config.toml
hidden_act = "squared_reglu"
balance_bias = true
lr_router = 0.00296
norm_eps = 1e-06
init = "normal"
optimizer = "soap_variant"
learning_rate = 0.013
train_tokens = 398000000
max_steps = 3037
Below are experts of layer 2 (counted from 0) of a mixture-of-experts language model. Rows are named router (the router's row for the expert) and show model dimensions 0-127. Each number is 50 + 15 x the weight over its row's rms, rounded and kept within 0 to 99.
After each expert's rows: "comes after" lists some tokens at least twice as common just before its tokens as in all text; "comes before" lists some tokens at least twice as common just after its tokens as in all text. This comes from a sample of Wikipedia text that the model never trained on. Tokens count by the router's weight.

# expert 71
router:54 27 31 45 70 70 31 49 31 50 31 33 71 75 46 67 47 46 71 42 58 58 73 52 36 27 54 29 66 39 29 48 73 68 67 56 64 70 71 30 53 36 65 35 66 41 39 76 71 51 62 35 45 57 43 72 49 56 71 51 51 29 51 34 47 35 43 36 46 61 69 35 57 39 30 30 62 72 60 35 44 52 40 73 23 64 64 48 64 62 49 39 45 32 71 47 68 67 41 30 61 69 27 60 49 52 33 29 32 59 35 40 29 36 29 70 29 46 32 71 62 74 36 45 58 48 72 60
comes after: " |", "'", "|", ";", " Four", " January"
comes before: "1", "2", "3", " century", "4", " round"

# expert 79
router:57 27 33 49 72 74 30 51 31 43 32 34 72 75 45 64 43 47 72 41 59 57 76 46 32 30 62 31 68 42 28 50 76 62 66 59 65 73 75 31 51 37 69 34 64 45 40 75 66 52 62 38 47 53 38 72 47 58 72 51 49 33 52 31 44 34 41 38 45 59 73 37 61 44 30 31 63 70 63 37 42 44 46 70 22 60 62 46 56 65 47 43 44 31 75 45 69 67 45 27 58 70 27 60 44 54 36 30 34 57 41 38 30 35 28 67 30 46 35 72 63 72 37 39 56 48 67 63
comes after: " ", "1", "2", "0", "9", "–"
comes before: " |", "0", "9", " The", "–", "8"

# expert 94
router:54 29 33 48 66 71 29 47 31 44 29 33 73 72 49 65 41 49 71 41 62 50 75 53 37 26 55 30 65 43 29 46 76 67 65 55 67 73 73 32 51 34 66 33 67 42 36 73 68 51 64 37 48 51 43 72 51 51 70 49 48 32 59 30 44 34 41 37 47 62 72 34 57 43 32 28 64 72 60 36 45 53 41 71 22 60 64 50 59 65 50 38 48 32 73 47 69 70 44 30 62 69 24 63 39 57 35 31 31 59 38 41 35 34 28 72 30 42 34 70 59 69 37 45 54 50 72 64
comes after: " |", ")", " =", "==", " due", "==="
comes before: "|", "-", " the", " be", "==", "==="

# expert 100
router:60 31 26 47 72 72 26 46 35 48 32 36 75 78 48 65 42 50 71 38 58 53 72 50 35 26 56 30 68 43 31 55 74 71 66 56 65 72 74 33 49 33 67 34 66 42 37 75 69 51 61 35 46 52 39 70 55 53 71 51 49 29 51 30 45 36 40 41 45 58 69 38 58 45 31 27 65 73 60 34 47 51 43 69 30 60 63 44 57 65 54 39 47 29 74 46 71 67 43 30 57 65 25 59 43 53 33 30 31 56 35 41 27 35 26 64 30 41 37 68 66 70 34 51 57 43 70 57
comes after: " ", "1", "2", "0", "9", " ("
comes before: "0", " |", "9", "8", "6", "5"

# expert 16
router:58 24 30 47 68 68 32 50 29 43 27 37 75 76 52 60 44 47 72 44 59 59 74 53 37 28 59 29 72 47 34 50 73 71 61 56 62 77 76 35 49 37 61 31 68 37 40 77 69 48 63 37 51 49 42 72 48 56 70 54 50 31 57 28 46 38 42 37 45 59 74 36 57 41 32 29 63 73 61 38 43 52 44 69 26 61 62 47 54 64 51 39 47 34 72 50 66 68 44 30 58 70 26 59 41 52 36 28 33 58 35 40 29 32 30 70 29 42 34 67 63 69 34 48 56 43 73 61
comes after: " ", " |", "0", "–", "|", ";"
comes before: "0", "9", "1", "2", " the", "3"

# expert 57
router:56 26 30 49 70 75 32 47 33 44 27 32 71 72 47 60 41 43 72 40 58 53 73 49 36 30 55 28 66 38 28 47 77 69 68 56 63 72 74 29 47 35 66 34 65 39 41 76 70 57 59 32 45 53 42 71 54 52 71 54 53 32 56 30 44 35 44 37 44 56 73 38 58 42 29 29 64 72 55 36 41 45 42 75 26 63 60 51 58 58 50 42 51 29 73 45 67 71 45 31 62 66 28 60 45 58 34 33 30 53 37 40 33 38 30 70 29 46 29 70 62 73 40 44 59 47 71 59
comes after: " ", "0", "1", "–", " (", "9"
comes before: "9", "0", "8", "5", "4", "7"

# expert 81
router:51 29 29 52 71 70 32 49 27 48 33 30 70 72 47 63 45 43 72 39 60 63 73 47 34 29 59 29 65 41 31 46 74 68 70 58 66 71 75 28 47 35 67 33 67 45 35 75 67 56 64 32 42 57 38 67 50 55 71 50 50 38 52 33 41 34 39 37 42 60 68 37 56 43 33 29 66 73 55 36 42 51 45 71 23 63 64 51 60 63 46 39 50 29 71 46 70 68 47 30 59 67 29 65 42 50 36 33 31 58 33 45 32 36 25 69 29 47 33 69 62 72 33 48 60 49 71 59
comes after: "'", "0", "2", "6", " part", "("
comes before: " the", " and", "0", "9", " which", " he"

# expert 112
router:54 30 33 50 71 71 30 44 30 46 29 37 72 77 48 63 43 48 70 41 63 58 77 48 33 24 62 31 67 41 30 50 76 70 66 58 64 74 75 30 50 31 63 30 70 43 38 75 69 53 60 35 51 53 41 70 51 57 66 57 50 34 50 30 49 37 40 38 46 59 72 35 54 43 33 30 65 74 62 34 44 48 45 70 25 60 63 49 58 65 48 35 49 29 71 48 66 64 44 32 53 67 27 64 43 52 30 27 33 58 38 46 30 37 27 67 29 43 38 73 59 70 34 49 52 46 72 58
comes after: "\n", " |", "2", ".", ")", "=="
comes before: "|", "-", "\n", "==", "The", "==="

# expert 84
router:55 27 34 50 67 72 35 50 30 43 30 32 72 74 52 61 45 49 73 42 57 59 80 50 33 27 58 30 68 42 25 51 74 63 65 61 62 77 77 35 52 34 71 30 68 43 37 72 67 52 64 37 42 50 40 68 47 56 72 54 53 33 53 32 49 36 45 36 41 61 71 35 57 42 29 29 63 71 59 35 43 50 47 68 26 62 59 47 60 63 47 38 47 29 71 46 70 68 36 31 58 70 27 63 38 56 34 29 34 60 35 43 29 36 29 66 29 41 38 68 62 73 37 45 54 48 71 60
comes after: "\n", ".", " |", ")", "==", " =="
comes before: "\n", "-", "|", "==", "The", " The"

# expert 89
router:50 27 29 51 73 71 28 48 33 45 28 33 73 72 49 65 43 47 73 43 55 56 74 48 35 27 57 28 68 42 28 46 75 69 65 61 64 73 73 28 48 34 69 34 69 44 38 75 72 55 65 36 46 53 41 69 53 57 72 53 50 33 51 32 46 36 41 36 45 61 71 34 54 45 31 32 66 72 57 38 45 50 44 69 25 62 61 46 58 61 48 40 50 31 72 41 69 70 47 36 58 66 25 61 42 58 36 30 33 57 33 37 31 39 31 69 29 45 33 71 64 74 40 44 59 45 68 59
comes after: "0", "3", "5", "4", "'", "6"
comes before: " ", "\n", " The", " —", " In", " He"

# expert 26
router:59 30 31 46 69 70 32 54 28 49 29 35 73 73 49 61 48 47 72 44 60 57 74 51 36 29 57 30 67 45 26 46 79 69 70 59 63 74 77 33 48 36 67 35 69 42 40 77 71 56 63 35 45 53 41 71 48 56 72 56 55 32 53 34 43 38 43 39 45 60 73 32 57 44 30 31 62 73 60 36 44 46 44 72 27 61 63 49 57 63 44 38 45 34 69 46 70 67 44 30 62 65 26 62 42 56 35 34 34 58 37 39 30 34 28 74 27 43 34 69 60 68 37 47 60 47 74 58
comes after: "0", ")", "3", "4", "5", "6"
comes before: " ", "\n", " —", " +", " \"", " L"

# expert 35
router:54 26 28 48 68 69 29 47 29 42 25 34 72 77 51 64 44 51 73 41 63 54 77 52 34 28 58 29 69 47 29 45 75 69 63 62 64 70 75 29 51 32 67 32 65 39 36 72 67 51 62 35 43 51 41 69 51 57 72 52 54 27 59 32 41 40 43 37 43 59 72 33 57 44 33 30 61 70 61 35 43 49 46 71 27 61 62 50 54 64 50 36 45 31 74 46 67 68 42 32 57 67 28 60 43 55 35 29 34 56 37 41 34 36 31 68 31 45 36 68 61 73 39 40 61 47 75 62
comes after: "1", "9", "\n", ".", "8", "2"
comes before: "-", "\n", "9", "8", "|", "7"

# expert 54
router:57 29 32 48 68 71 30 46 31 45 30 35 71 75 46 65 42 44 70 39 57 60 74 50 36 29 58 28 70 39 32 46 74 69 67 56 65 73 70 30 47 38 66 29 67 41 38 73 68 53 59 34 44 56 37 71 51 57 70 49 50 33 53 30 42 36 40 35 41 59 69 38 55 48 29 27 67 72 54 37 42 48 50 71 27 66 65 49 61 65 46 39 48 29 71 44 69 65 46 33 60 68 27 62 40 53 33 28 33 57 34 43 31 37 28 66 28 45 35 72 63 72 34 46 58 50 73 61
comes after: "2", "1", "0", "9", "3", "8"
comes before: "0", "|", " |", "1", "-", "2"

# expert 38
router:58 27 30 50 70 74 31 46 33 47 29 38 72 77 52 65 42 51 73 43 59 58 76 50 33 26 61 29 69 44 26 49 75 68 62 58 65 70 73 30 48 34 67 33 65 43 37 73 66 53 64 35 46 54 40 70 48 58 71 51 50 35 56 31 49 35 48 38 43 58 70 36 57 43 31 31 66 75 59 38 41 48 43 71 22 63 63 42 55 63 49 36 47 30 73 45 67 65 42 30 59 68 24 60 43 52 38 31 33 57 35 40 33 36 28 68 28 42 36 69 61 71 39 41 60 44 74 60
comes after: "1", " ", "2", "9", "0", "8"
comes before: "0", " |", "9", "8", "7", "5"

# expert 51
router:55 29 32 49 69 73 33 44 32 49 30 36 71 72 48 59 43 42 75 40 58 57 75 48 34 27 54 28 68 44 27 52 76 70 66 56 66 72 73 31 47 36 66 34 70 42 35 75 69 53 62 36 44 55 39 71 57 60 70 50 50 33 58 32 44 35 43 37 46 60 73 36 57 43 28 27 67 70 53 36 44 51 45 71 26 62 64 48 59 60 52 36 45 31 72 47 70 68 46 33 60 69 25 63 42 52 32 35 34 55 36 46 28 35 29 67 29 47 31 67 62 71 36 45 63 53 72 60
comes after: " |", ";", "|", " June", " However", " March"
comes before: "1", "2", " and", "3", "4", " which"

# expert 1
router:59 26 31 50 67 72 32 47 33 46 27 31 73 75 41 60 46 49 70 42 61 62 74 46 35 26 55 29 66 41 27 50 76 67 68 56 63 74 73 32 48 35 70 33 71 45 38 74 69 55 63 34 41 56 38 72 51 57 70 53 49 31 54 30 50 35 44 36 40 60 69 37 58 42 31 29 64 73 57 35 44 53 40 73 25 64 66 49 56 61 51 41 48 28 71 44 69 69 46 30 58 68 27 60 45 55 35 32 34 57 36 45 30 34 29 70 30 44 37 66 60 70 39 45 62 49 68 60
comes after: " |", "\n", "|", ")", ";", ":"
comes before: "1", "2", "|", "-", "\n", "3"

# expert 13
router:59 26 31 46 66 68 28 50 33 46 30 36 74 78 49 68 43 51 74 43 65 58 74 49 37 29 60 28 73 45 27 53 80 67 62 61 62 72 72 32 48 39 64 31 69 39 35 74 64 50 64 36 48 51 39 71 52 55 75 55 52 37 56 32 47 36 43 40 45 57 68 35 57 47 35 32 64 71 60 38 40 44 47 69 23 62 59 46 58 64 50 37 46 30 74 49 67 69 50 30 55 70 26 60 41 55 36 32 38 55 32 38 32 37 28 69 26 43 36 69 64 74 36 39 56 42 71 60
comes after: " ", "1", "9", "2", "0", "8"
comes before: " |", "0", "8", "–", "5", "6"

# expert 20
router:52 30 28 47 61 65 34 58 27 52 24 39 71 73 56 71 41 58 65 44 64 56 70 54 32 30 72 32 76 53 20 55 67 58 56 61 60 66 85 33 48 38 61 32 65 38 38 67 72 52 63 39 49 58 42 75 42 50 70 54 48 34 61 28 49 38 37 48 41 58 69 44 65 45 32 31 57 64 69 35 41 47 46 76 21 55 49 45 51 54 52 30 49 26 66 45 68 68 45 26 62 65 35 60 40 56 40 37 28 52 40 32 34 34 26 69 34 38 36 65 60 75 35 45 64 36 83 59
comes after: "\n", "|---|---|---|---", ")", " also", "\"", "History"
comes before: "\n", " ", " by", " been", " \"", " Total"

# expert 23
router:55 29 30 48 69 69 27 47 29 44 28 37 73 76 52 64 39 47 71 38 61 61 76 50 33 28 55 30 67 40 31 49 76 72 65 58 62 70 71 29 54 33 69 32 67 41 40 72 68 50 63 37 45 51 41 70 52 54 67 55 51 27 55 32 44 37 47 37 41 60 69 38 56 43 33 30 64 71 54 35 45 51 46 71 30 62 61 46 58 68 53 37 48 30 74 49 70 66 48 31 56 65 25 59 36 51 34 28 33 58 33 44 31 36 30 66 27 43 33 69 63 73 36 44 60 45 71 63
comes after: "2", "1", " ", "0", "9", "8"
comes before: "0", " |", "1", "8", "9", "–"